Experts of a small language model.
Experts: 3 picks a token, a softmax router, a shared expert of 512 neurons.
Below are experts of layer 2 (counted from 0) of a mixture-of-experts language model. Rows are named router (the router's row for the expert), up (a neuron's input weights, with its number), down (a neuron's output weights, with its number) and show model dimensions 128-191. Each number is 500 + 50 x the weight over its row's rms, rounded and kept within 0 to 999. Numbers have three digits each.
After each expert's rows: "comes before" lists some tokens at least twice as common just after its tokens as in all text; "comes after" lists some tokens at least twice as common just before its tokens as in all text. This comes from a sample of Wikipedia text that the model never trained on. Tokens count by the router's weight.

# expert 83
router:532546535366475465522593552602447544526533508561549606585496444575497427488469530527401530531481586507451591410474533479594506470456506497487510502489481598416508521455500591546596496532496541
up0:549552512453394511485488572421494513523452556414552428470476508548519516449571491482396520467471454577567503469457570506608505490470372519415349482482491450491510546528539498464489470433499469
down0:457480391500529604472404479394488495504481504500432540549532478417487565502484470534604486615499443490454498526584513416429475520469519448570597500505517566508545505536512468528500441503533547
up1:506529577501403543477473462403438537501576502415491544502499484543468439484476580457560494480512485563519464476594389512520452513449380516486482542525540480493533491438504525487503523499571544
down1:529552464572567520499530457579508501495514559579453437595513520522501583549508430535540507478469551543476527485477605473422501502493626519544608509516487516584460464550513480487554550581553413
up2:528532558443444543485495491480480545469509533473501428462430466507553528497447586464518503566491486465531614503422586567519410471653459475433469506537543445507574496518464528444506440528442567
down2:406494522500440553504478491506598468474588483490486543522544553516548518552513587643510521541498455502481456521527583508464509449490582516538466414561530572421501501571574591476478518459518514
up3:449540535435507592499442494433522517543436516445491416472434550547449533462550420500492465603481470401485530471472407479495467488440523373504540550569334547437505520439468527452429435473448547
down3:456593621500510440574512541476454538510543499456478507522572465453563505522524554504564546440467520464452507518499517540449558441591469594468533508382549503520483457458554489450538545480551491
up4:543388490593428448582409440484549466444551504514483393508431433532468483473490482553467503501560586397535512528515487475475485440498430627559464543449521474479479547513492432471552482397540465
down4:536593517428622500458552512524452588575517509465473654522491388438526507545545533468560421555472376623481476498554503522517544562477528430438466464468408487452542448491532561554462577577456470
comes before: "|", "-", "\n", "The", "==", "==="
comes after: "\n", "==", " ==", "===", " ===", " |"

# expert 77
router:557562603450508485586577452531470509522556501557547526558457453544519414555494526520401520508461494530555586456485601490505457456484514505486523518477493551441495485501367552569616496471468512
up0:411586574574453523486503506451595562550523463525540595485415483476486494462526461472585522556461509443582462459535511589502426628486452497530515452479475466467496449475601583524433452435498562
down0:578487475512559475511451499482487405516447503559505496509613485437487478484482559484414511510524454533474481521483498523565449560559537440430410552583501546565511431459395440481553457559512504
up1:566624483529511493483525535487532525482550540546498440560524492596545497439500515497575480478489501576506419501451565504519542482484512590528571432509487490445471559575394485512578484488558525
down1:450556465540425509531433446410427596591436479438534512413504482338474510539451650496479440548512553485611479471419534466499480489552550488519467476487453449552463433508488546436498489544431441
up2:524561495471473511399534385488486512542519557537521518505508571523527457474447535445516478526451536588477515514567594495578613486455508540467491510510437513427588549466568457533493496552584519
down2:570474505624477443482547460449513587548479574626484555514468472470489424486485462499555546484462437545446478481561525478649587518566419518490479498499412555509436471585534438466401503493551476
up3:456525437522524483450529433471526502465551478493499519496520497432492487488513404594528440468515521477468401534518498405395505499564515525561552443470593494442463486433509539557418500560455479
down3:520471549493471476576504533541422496449550550508482495545540574509612541460449523535490470513386407483487561520461526531510562495466426431518489518593440505475561423494502561476556557463468491
up4:514473594514539473495409473504502540452432515424425576511427505532432666596502521553494441510538635543561412535586589551485520506554455493506410508482507490552501505466604485545571475549509416
down4:541546541531508436530486433484525492553536416495515434506577473420620457452465445443493502470451596537458448457490497489394402545491522468496634442538496427493547536507451461439480521527421483
comes before: "-", "|", "==", "=", "The", "==="
comes after: "\n", " |", ")", " information", " =", "|---|---|---|"

# expert 73
router:520558569486409512514527529535506593541513499528488515473483465524565460524494525502506505504488536572465572453519486506527476460501521521527496533528433554515485610465448541550517483528575532
up0:505437501493569462527416538425539531439479472518521547489499468587448445467499495451498523535591517419553466436484535549479530535588531468501447502478497519470462501530572486527542540495547571
down0:469559488495503464403581498555439584522478583468524515421453531417427511511392524586558541548468457458533439449461471479482397502507525501528521546494516551476400453437483530546538599489496536
up1:549522449499475458509452584535545426472563502487530514474538402467505518529486443438466395479479546397514461573566455504429424571485466493552572568462486463479600450466500553488532408475445519
down1:437493472448536554566569526469558455506515541479443543463511524513492492485486523442521564459651563545378434491503547541491472438557493453372489429484558487383477491553479586457449538471546527
up2:425458486442517535510607393632459439429439619502521427513484461497599496503488460474520498531479620474533472563495499501574495495595444469388422529435532468442483412489437525539440411437571486
down2:450470445589553454505449536547570467524498487541441484547566425474566509496536526463497367514541502527496486492483513442404564543486439483541487522517514490592522545454483453469562459527428483
up3:519486478475469446515499465477514470487494506514455516485574545468493544516482470447491452401462407396530503571637481519492471560430507460439482453494518456464526542530463417521526481519477467
down3:445537505567486512539575567411449487538514475377489489497529421505442595573520537493509576575604468543470541487424391469584514459499435474487472513482455562489454567610519498529439547502509566
up4:494507510466530384490537463491582586396580503426559483509494439487491491520489433534616506512535587501472462427509523425474441490556391546595523503456432488453544514442469434544503466440506497
down4:490529453481546502497523544555456551527465372578501527486418582449436533464481571428514423490514375519450570465431437650517486496435506433447460452581496526553496570425503448514508526515442524
comes before: " ", " —", " check", " NRHP", " and", " A"
comes after: "0", "4", "3", "5", "8", "6"

# expert 88
router:472575480529407457530494500493462529540595497534543568477510457577517408507514507527484533555407571519456598451348517470513466440461514516478543499444427603474519579496446532480599497612534530
up0:479549474481473492486463498472466561526434470533552512538482560446443557520549521471472537522514375532547512521563503456512493516537500473473428496527466520419584530387469421489517502532570527
down0:466419588564598442573470521442520464513545556533479537503536480582549495514505438532512528510500591484505487532410564537497457526516529529498539480501428588548447525580515477501469460526463524
up1:506570525590521480409450456452475579447546474389522558532507487512537524573459492575526476424402530458477451538516475542467508507453501553486445492505511399499400521543556476581578532390605495
down1:563525447487551547547547438530510441488441565603450445549508499507550440526539468500481569490548487453538553436510490429544526504514451474491548444472433499463532562521390403472474490540489418
up2:410441541510532413482514599461494528512568461568494430402532571646477411480483516457550474437459490578489482495530555521469494414424450441526494484536482465488517505488494540491483461454571537
down2:538491544531425508498520497454413449521422540513435534542421450458543528565464477489532511456506543490477541479429445544509507539608585453473503494524514560514507471500452525505506507564451459
up3:499498458510489485594486587398499483527516508543442495443486466432531429535508397518511481513544557488456487484444429622502515437453518467572526453487574460532534543547464612358513452516562387
down3:530529517577449545503416385529459436542431623506550463514481474499553581465543482520457483540490501514588530543560507406500516600561432454461449526498395523484491521520484389463570471555500428
up4:464530510523518468534460486510563518471511435488465514554476507491471624471477500529512500506494460459513609443445496390460484451516516518483493509558446471581472503474508478547521523460436533
down4:382502523461457513519529475554426476460457514528519422480507536478473513519519512473502565476366545585450576473495518540451544574490454453499479518439507450480543387536494502451515498430527522
comes before: " ", " and", " he", " the", " but", " which"
comes after: "3", "4", "5", "6", "7", "8"

# expert 23
router:554545471445513489529551556593481489461577497584614532511439448495537481530487587467411531492455532490475540506424564469463446493462537467397577519504490510550440591475444561580511495551480491
up0:410501522484559524542494548544501578459559488468517492483494524459562535517513546575463470504512523499589521500655523466512508465459596398473480457533328497507474613482494578446470475544398457
down0:576522534540513468450470456476478521502462529479489518329493443526553502534557531517533501428530459488377502569498485519418476547523431473517547423469489548497423395564565429601561536566532474
up1:499513470496436499533576494505433433484503532478561530535520461515471441501462486418459521417522483471488459513519558586532445574569507507468494377513437459565475449428533422509511578536439475
down1:507543529500553505549437518409498504484428516520433548423504565458536478447487568643481531460477510567553455446542523497482478481531466615524393617482449571486489398519558495498499524573465527
up2:449505535567478500508472575559504485469509537488472436500528511445573491526478452513495442492549527477546483543574616531487477598571535439530505462480500493446481481596446597527445543494389570
down2:557603417435602501508465556435492513493514511489439621432487482497438603426543493459387429471543434497473479488464552456471514471427516483599475584446519530465505464552540459502547482480451454
up3:432443492484561434512460444475508500546535522434498424586615442521488441549493531533545506549590497465517408636463489481529477458597516539489539459537429515473490474440437534371532481554507496
down3:541586450508474408433464516540559535501421468517500541410549506497495508407460512532483489546437401516521546486527529514549451425457443533529451451544545557402508507537458504550498582514472492
up4:514484511428418497599460554517466480464462560442528530528444534560411526491485467554399643489498504388464416552464605426466527599461542408479389450595456445464447519477356511443625409439485544
down4:504531539538517571502505612402531583421485474479473517494531448461489474591526505570424529477505564621472550532512508516454498421589515578498523395479476583464431434447505508559523449605574514
comes before: "ae", " by", " the", " in", " a", " as"
comes after: " the", " a", " and", " he", " to", " has"

# expert 124
router:581571550475521530591529519504514657517520420509490483536469421485479389542399533621506490564416506525492568495378508465506432462530548494464522514520488509419428492492482491564588589501541434
up0:466495557476412538506525431467497463503526587505504571557544579470496468510524534444591523604479534610490458437481394611452365422459453484431607480490503417459498455471493525585492406555462571
down0:469527504455494538552557445530513535506512504491548439468490591506425426408536552493545453468410550428539509522481482466482546402482537529545381452541460552491559466520504467544490399545484392
up1:444557520397514519465479536434518516526498490485449537437515439524506535420491548518429510482481545490582501393484424484484602577577470518378533478519550428510568526477576522503507557515471487
down1:502443548572471516469504533486529448475431480479513569479477448522558597531457534500473468568425503504544490442473464496486486497549508553486526568571467405548545507483405514487389556556417512
up2:520573595556445445520454517574409511523585577539542553547413538524490576579561414463504503504561412481522474568530472566445554552585535596550465482466495588457497397465538545503449468573492491
down2:481499488440483461556510566452524467578421467519537438415442459620515580597500429543559506473575504517446533479428506476556441461461561569504509463532494492499555520493546563621486663527434614
up3:478473541552480594497559571535534492483457426510542564506463548468481477562413481558446491556531494537507529557289449504468512584542505441502569570495421421539590549377474482533447468540560578
down3:557473577570520563510443453579565464529427556419451513552459567439598427481530450497483491461664513599493387462535507481471605445525475496503514462499603516448540494500492439490580425572494556
up4:489517443503486524417533488475495526518498532475471452533555532472513530500608564490578503565568563435478537505415490594549624512418535541473497514548530432500528570519571519549433497481386478
down4:480411490459491468607476526602555499501424460479453436481577539538462469532459596517489514452561491551473533426545544442601597493512539543506502508501498581597503507486446486489497460529439468
comes before: " was", " is", "s", "'", " has", " of"
comes after: " the", ".", " The", " that", "The", " a"

# expert 68
router:511528499400439493567544523545438550543623476542558573519472510514491448543437537547471545548463521500413529442459536505537497466472531521475559535505421538406442525465456539529527555527542494
up0:525526630440477598482556566492495602484465552399398425477450467383462478499525571550493562509497459469515461465424463475544499503385469540481432540383489506467557529469517600483497441442529552
down0:553525468395501534439531505471520421533593428483474507527537553476515612465461496469469456587543425528402576552478584411524479500505461557499433525563572481513474526529513504536436524529438361
up1:445441483505501512424523591537532437436562489472460529484515462573522489525512448599469419508562473420559484500432535532554535545461550573548505584435577491485509396514561570489501496487584411
down1:584546525527425564483505493451372497502431600467508558455470450493437547433476554444488481506479519529503468466545513495491488529440452418512480535527387514499571469531431520588525494451511435
up2:491458482527524563554535552555544442524488522514451558424491452504462619437493515491460525515455454448493518414484456485587500516494519535567485424454563515475473425406542506548508573492525598
down2:440562435522528520476434534496453507487550500456548516476531463484449523481609523451524436518462446387481602464523398503451481528486529525506518484467573547392560516465540501429440500534351473
up3:541494514534501441488504524485527541614477510518443522511475508559588411486532519583533480528554516579516457448524509442553591593451535451426455565584433490524371492549485547466581541547472458
down3:425493519424520453588505556449583491558422555558600500508434478492479504520558532444503431515541432446545525510456497562456500549529486523517540469490515388470505495484496619420516430467514461
up4:512461517480516548416494492483521530442494579551524439488535484465541493427400323522524552442517497649521523576517555416554562537513422551435476477553465532517540547565521553500496452437550443
down4:541492506573451533507466458471511558525412579428431524478504508501496471488451534408495613481504487412602416520540505496474541536504537413451466470534496495450579552510503491424527516436583485
comes before: "1", "2", " |", "3", "-", "4"
comes after: " |", "|", "-", "==", ";", "In"

# expert 93
router:521578455491473424497560550540419544466532458542519568462470480515519455527498509605469533497448570651448474469509564471501423484466525483469457556542438528421394570416478491549489512497540490
up0:491518475523513471577524491537626521479499530415529532527496609577613565509530397450564457441527397469554518554465575471512493520430481469498493466462538572552477553527573559463476524451541529
down0:512517398519441526462469521449492507557475565520560512504457542416473518447462518519424469528524522528449575483500460559556547539557545483524551439521502513524531494556586440492431512465630485
up1:512433518486504520497491483504515487486506469508409502480445453579504482436561522566460539387531492486532521563538509468510452530481503432472543516526538504480471510457411580531480547491434521
down1:474582466583495527585568491515494494428468516551514407459508540471519442420506471416558520462478455514476542483551462366445452516530437502599567556466529611430448535511549389501470501485539486
up2:527499416450493491325527565540495458469538550571548564463604432615476539571501466547509505452535517462428502449393520438558556536455525572582501565564480413448575541578468463572510513530449525
down2:455534558451591481612466535490462519485607502454409565518474501466425475493443606496482503469539524461479518500521464511555550451489523494501507395433468469569400562469535547567550462541496550
up3:489522428502516491438455518510532498537484458536570517399546474429511404556527496459499523502522497509473501451531495457507497436505457436482543495490591546462558569535452513496437509568539515
down3:390507555461514490585508534496443452550527552481469517471462494455532468413463509498505539522593557539539474480402498533582486538502539531451445507614375599511486397514485469539545525459504520
up4:484457549462412490495470545538432456379488483470409514483575459568594589493600454607473536476455579493484463507465571604532458489553513468502533501596529505457508484540448473427473472441518523
down4:443577466538452396452473524417521545503595537557519445432537565518355441516465503549518474453552484513367498446471565490529508544467448439537509540440489448447508435379474583485490448599501443
comes before: " to", " the", " that", " a", " in", " by"
comes after: " was", " is", " he", " also", " to", " were"

# expert 52
router:529497489504461521535556534515437526553534456605480492519479464503485389491488527583458535523408546595464530459366570476510448478425489547494530585484438554416497543443503474512502489521484553
up0:560463542432569527570522523383528427504543386503567578566497470498476512501488483448432495481535431548487463506523609459528419454547469462531524435490586475546440458490457441586516566533559528
down0:552517487418455579501440535648405538468543501500496496557489490478517470478487507549465541548426528474487583634491503501488465486457553411551489536465485385442523509445438556521469483587487496
up1:528488510501489466459502557520572578520471487523453523479448489541518477496571575453490502463505645446417534455517483558494473483501465431564528450517520529459496467509509458439597533497543559
down1:494486495505542513493526520549500581516571550436563547486582509528523500500477439501437546499582428470469480494556511429523471565443538551516572479547423426507512520530523445474521528465534501
up2:554516562624518497514472459394484449519522475414472522550494540509501509538407555591337489531585560549518456477595571480488575491506537516455440501525445458504472517398466506575499512459519441
down2:523503477495452520427466510408531474548489598486510498476415458500545507450377517485503501438466472472530434581451501499452485572542523568478520450509521472424603403531496541471436462495530450
up3:528523500631468493513472514503570518527532363542558575534590486496513469594579442432533500451502502476580511539497493459491513513493530479520598567452491577508528503475531531519457487465519492
down3:515567485492525543499459404517460540516523537499552472443498532545522575564484577479523460479573523432399559472553539536522618448465518523522424570546504427479505512404454541419513475477458551
up4:543429511446409494540570550553527484471432527557587500543441378522539520521548447532504544509426499521484430547375456410467450450527472533513469598546519497466516501478465538397469459561530486
down4:510522523529474578525559438452478461491564488538510376569564510461394402519457553448403454561527510460503521477629603482521565571484470444521549518470566388522453479531450525489517505526505599
comes before: " the", " he", " a", " it", " they", " his"
comes after: ",", "ed", ".", "s", "ing", "ly"

# expert 86
router:504526596354494486569526521504433610536577513558569479485465502531515459535450460530486519529445531506543531415487587506532516475414509533504521552507456487460462517502430472568524545494560528
up0:422529506491451513482539526551504466432443540391512533506552499523510593553459480468640413306448480491435605499513572503464518522617502564530517504517431475601494508553550503444529428519569454
down0:477451536409544494477467494514437604571437504577474436415502416424462390451461509505505494536522445548446434413509523408601516430420430413538504491530533510452596534470486596521486536432452480
up1:463486580465500539478523467564582452455508419553445416511604514510426471494543459431502500489479494507505534430440520486543477517517492501540408527524457613500585545547501438452415516475603502
down1:471452627510464489513516557518532536535476527389552611500576462486495518564535488523394564525516469449509462520517557547449533471529480591632421520523553521483490526554548515461453470539504469
up2:494521449552485389478538485441534526541386519522488470468520451653468521568426552461486562463491474542551506478559515576583439463442356425467542452492384555519482572383569519475542577499511513
down2:468525453465464591460427550480440515477463527537495489498511429435551472542459498424535516532436411421464488622538529428499486501573634533516458531443479480542625462503503531458436454424465487
up3:571483497503495460459570416489483562553448442552472583505554457498515483476556570508601501469528425473553543526452442510541536456527568505433568459465488485437585476496517540551533539511465458
down3:456490535503423494571502546485534493410582589506642458589499482499505499555525365430489447468570518457441545493478536477405436509411474471535587414549535494471529462491520390443451489531625460
up4:518442513423430553526478488490562486489470501509499537525448462462562561437407547456626551507487473490516443452508480550395544447594529548475536416461497507464541548566435570496514558498463489
down4:469550505528597543493496472468585559533540525565521459525487474500541439494502500513453437472499495526428499456357498513585447531498466501508507387580438471522429474426486452505471456455438513
comes before: "1", "2", "3", "-", "4", "7"
comes after: "N", ",", "|", "SR", " W", ";"

# expert 117
router:444558585492460434533511500558444558497589468504540512508493509619483450572438532585479561498463539591454524474443587399548455509517565532459545473513447542462476577424467512527574615522541483
up0:472596475570531592429483394486506470532523496432533476506485444547460533488431512366457542543530496538489542418438418495509544435516509555529535504577482481512538490521564523488509513472567412
down0:566459528534443487557576508518524568541598459470535559446433449600411525433563439568555419502520488553535434517479486500455482496367497437524487557556494527614475579503576447526513465486508583
up1:409491528476438452443469483412518541602487541526483490616485465450467531598511409509434533508462481520519410521447512565586487581608518440529496504482442382462566498487470473556467505387561500
down1:524528464490508535552459515600503505364614509463525430400575604510477480366410541436492494441497457404436499406574575439449456491504416589436409479584523553544534492489524442436556529476397528
up2:471497459442675598572503455532590458495539493504489481481409499467513424456499481489404506566417450449477475520371426469586529452383548479544501519483526488499517459475479497550438474535539548
down2:528518454551476515522483515505502457428582458495581493390554537559500469492477528495598490385557526559485455526518504553421553518574548497534456456560448574536500518600616430528554422494380561
up3:493475597459450489465511570504458516504533506517543494411461499524474465505516467460409471484439483515588563485548466491538505564498400495544509504525495440491395536483575547557524474526450592
down3:598493552581546483514429506530575551579533416505457428529477550587447420517462554491440541459533437525553501471526461451574548496527591505487588600515478449557510525571555531516520451465358521
up4:458462522478451481450520551444541518526503574602450561500532466467452537506572534495521362556428458498541543516639522449459411592508494510498510455436396457540475462563484430419556525376438481
down4:515435456517554550496438420513552534435484491434522527421513550495491484538499543465503550414566478451477404453456469486517538500561474421569555463554562435467392495566427585535563502517486462
comes before: "5", "6", "0", "4", "3", "8"
comes after: "9", "0", "8", "–", "7"

# expert 11
router:518541496476531418528466559593503564601540398545521506486426443527500414511441511583459588545445489517543577447451502539540532522428532558507539542541544494453491506468459532534532562455509478
up0:412503528550599520467493584576535533501499646466535414494495418514465470598536495566516438492561561556535459639510537366457459591513497514487506511535470533431493607532491484521517618505474554
down0:486564477571506578565514493536475436462420447547547509496589465471474501481517466449464506520535539491513482504565547502539494523448501565490485563481456478482544517530490528611509424466413477
up1:462532517430455383505496510508544483399416440489630501480523515565471541561478466477496413461550550511567462589555553508506467494514530585451487496504488502552535406458461557391419511489451547
down1:522439533447497455533479541501563560375459530507553384472457570551503445419583563505512495600588521503567530507431532497492385474449441529570433489525452457495497448462573468465495511517502505
up2:469432574395521412420522494539543430586524494469570523505499512451490591528530397532480644434567545523440575538504492487374478485428479407517472486653467470469520453488415531470423492451530478
down2:520543557545570553489457501461586509485446490516523489484443444584499493497443583538561499543520444514438477476481576523522447520476605525504501549447609537542640462471585517498467500525567566
up3:481559495541463470434508617464456503588507461495530512430500416449473369580578517531500536504570490521500466474473547459510512521593491595547489501572461476538548473462572496479490516484491472
down3:460543456480493468502422522413564529504574458479483463482567583512455523505476537463519566447490524463430509447512510572444459546474491514534546474521416458549482611489499489520485495484480501
up4:586504569545419635435437455503508497506435607463491458565439460438541521434578534520479507472446384472547468451428512482604473518532491535513437472452512457488530454415528483558618559514497524
down4:492470571508478581487436514501520461480580479535549552497489527502535501507510623502475516524539493480473468569633547406504491422499534522511525501478489482490481448516502520573465523498496477
comes before: "s", " of", "ing", "ed", " is", "e"
comes after: " the", " a", " and", " of", " The", "The"

# expert 108
router:480525489453438441560508509560444539513544507523554592548436541518531462537465547519480563469540525647491500352517473579537492522482525549477430518540504489496471585476490548501535527557493472
up0:540514561452395485495541560439531481499498538502460490568546505573518467434469497506573537456530575487470396518519508563435518472406574498485488551575524569523460547513343512531486430524490387
down0:462487514575498460535495440458532461451511455458437449472433482592487458546456473541448473516527558498491507463499485519563485516509503517477530478485528534461515429492434522580507510499476352
up1:483506513516408572476449579524503522499536492458470503505587451483459562530513508483480503549399465446469464493527449508493457425501451444503581529542488409495459548517533513504519488535507449
down1:533539491517535519574406485526476483502568480531453494564463520535500552459549548446530523537460436485512504507529519461507541548534484540530452552515415474554451560441411564474569570513432509
up2:585466523499503562514608580445476499553507368424453494523622595501475434451458512519516519475460492516497507481464497432521533612604410501498498522462422470514540460488505619469524437490583561
down2:448519472465598392514533534484516507362499525542540530608411442545483471502490506545459520571454522506558486544427562420476462567523555559472457562495445495519489515484437443507514444468595489
up3:573465493557542507444524579453482545513525455479489517536468511530465513478472539511566494600540626484490570503389512477520508482442556551578542500380554553466507455507641453427471478484499545
down3:513560465564605405439472488358574486554456446589460492488432532505428493434580496604465492487527514524512537510551577476547507446409457526508548469501461428420470433459519528560481422525623517
up4:558471413465509515442534467539533423477495488495472460580527533504582486476553632556522412410470510411473357438513565536515509493501571558478410450452572501546467588545559507508507511474475603
down4:511490528454514446508531504521578542469540442511438449512557504441594546457456440518512527540476483544405482439511554510502528489543467534486470484446503403556521400512517495510485522452410518
comes before: ":", " in", " by", " on", " to", "=="
comes after: "-", " was", "==", "\n", " is", " He"

# expert 69
router:533501573394463501481521472542503536548603409491572508525423516635524466536443593574479491567499610493477510409481607408494479512438533510489505538500475536446463522483425509509539488477530640
up0:473520542488500507545480468601463525444562492556461630459485443482609479492473501502481448569580543483469470524541536547483479428547557495512404480537556492477555498495544517531536515505495525
down0:499516484445449463426482530533538421510484466465525428611471499556523472506473602473536518434429490510476439572507483459496456501456508492493512491485409482499547590460474459470532544569484450
up1:494543476572380439458536466507417518417529517332547503485550533509564547426525466512543481523468511450535438528543480490494604503552576529519482546573508559435480481509500475494513487482461580
down1:518578573464509502569415547515554478512473554543431489460460476467437523459413570454500455414491416558516532548467496505411519632583522533432484425452584504611382503527496524502523454540437453
up2:447434473547496510539516454485508461426467414442522545550565519472551440480501540578549505464535531473495526499477534527514537565456445448519515490472493468628504442586486441503531490498555541
down2:444510468467506469548407522455558548483547452483534604456469458549551407455489462474489524530410466425485473407443555539471590394526453467519460495547517527443441465569447536456502537547477481
up3:546532562593427569565485533462408478434542522493488483415526494563497515559472478409477505560538475481466489520410423455567501529489543526509518512508505581541504504538514456483442432358601595
down3:575532484487517428582534561521524517474460518543469476535537526435506506453485501520475526527431496481511471462502499498401589511453485571534461512487452483510491466512541483559526492523523415
up4:562498458460538561486556500471489441518435441553500375434548536497506526517531447507508558557460564515515450469458480461516453527546504522451535448522465556539509414474442445453408462464531569
down4:425582505611484408455560528589484505403486480565560500502455569479421472445490541507587585504514489592521472496526538580525543388472522453469498528527525411498417488508460484508505458545629497
comes before: "1", "2", "3", "4", "5", "7"
comes after: "|", " June", " May", " November", " January", " July"

# expert 85
router:560555493421416527522463494540475537474547360522528584514455508550540431504530537571484555523493512548475530411457555467555491494465515524457583468506456553509472571482432519550558498479521474
up0:495503487447416454492492482524406559460480558515560465482488521582593450442574487511497487500465512509600502535398598598464507462509421588569569464475572451576437439518448460481390428597484553
down0:471562478427575449464575588414450445491423628508470553590498451585567520419522496442409581559484524476529539504417450513540557534532456556561451472524536483491576622534486471454470495514490530
up1:467464428463553358462472522546498501489437533454547570489563481499478497451521492472527526452569519502486401483488591545512510576504540512543414451451525529498503420502434513536411489486546466
down1:453549529576426518454517517508533545480536477388503512560454521537474423525480441483602563407497563562510595498458545499448513456567553441573500520484553546467534490521529453542528532497589519
up2:498542534591486459459480460534513463534569503498447443497475479443598494457554551481531531514356573473523502462494347432560499508448480501480472493510634527460468429465554477570453571516563468
down2:483490491452571566506542504471524541491503536535600502514496539549518485570536488477432401525498464399588491404454543536617561501547532490441572450500443552515507579550465512442554541400438522
up3:469518431480495514525555460477517449507579526431447480549488556601504510448501444446438480476537548501467464615407548503505476488476474511489502510450554448480375433471442392555442528581506592
down3:511504522483446434509612521528459527515468632487495514545498521426480454488449550563528544452467513478517590496533502604466499531510417470409489539523494461544513576465593524442504456420532469
up4:603465547474472623405473508510543517505496379639438562596495553464552508449563513538593526508566542516550544472587494458522467508553573579521536568461538481445533447494425527498532491538574494
down4:430548495581434505545459541513474408465527510454474428557452429482488528432440516484462511448516483520526549534480559565536581524441543509457480488514386530599555487493599484477506472443497546
comes before: " |", "8", "–", "7", "5", "6"
comes after: "1", "9", " ", "8", "7", "2"

# expert 118
router:492513545445450534548533480509477526521478430584576539531447494590527412503489563602425571532488500626528550464447493473503479472385532497491543540507390519502471580497485534548525496544518476
up0:507510548550558502471482486473521547430558551560526556446379462561507527436471434533496420467558502549444456504517529385551448539459468490497448515646565491512487409570426535504533456446546529
down0:449564569581473551499441487443522487573558491514518506499547522435543428557473535549497504491486489569544560421580478473497556470525516451563555487512433459517545488512524445469512468532406565
up1:517491452466467548441491519405565484509426438593499482496516471442495425501578564447553420505532545519538559510599461508521473525449472501513573532448511578492490462462440541439484474533581497
down1:532472641564445543623523456518483451521467522431529565472466431531453437532603574521462571481559538419479401640427505522540489474497569521469434503437488493564402559443497578399456501513506415
up2:553539561502352530489421465535499593537475551450597435487430521423549456525498545523544488440484453513519454555526512517407502454493499529445547525544542521487489442513440570509495474515481599
down2:589425367431479471512415447484490547476649466510506504461452538445461519465455597429566510505512481449518429506492533508507533538549586528581453533456422486543510488519635439556593562421513436
up3:488479585454576540519616559525469468482539497523573425500417484458525566445491534522509515492513448569494537474513525438539565538499505445453529581456426437420553456529568398530471458456486512
down3:523456492600563574529544441473468532554439484456509566595539484473538499485621534491456525459498505603506463554579501576452554465465537505445479475445448525427475584460482534433528454478466464
up4:487522487542512504490450603546512464518551508470482467517488402560460500486564522487510522449564427412426516582493521474516546577517508570546576460539498453546472448508530503420472524467495492
down4:468495427519404528462491465451428512360647518559529458481506604497544543493506455496547573468547548554470423471553546520519531525407503460431482520485496524566541585519572499459446533442512471
comes before: "9", "8", "7", ",", "6", "5"
comes after: "1", "2", "3", "4", "9", "8"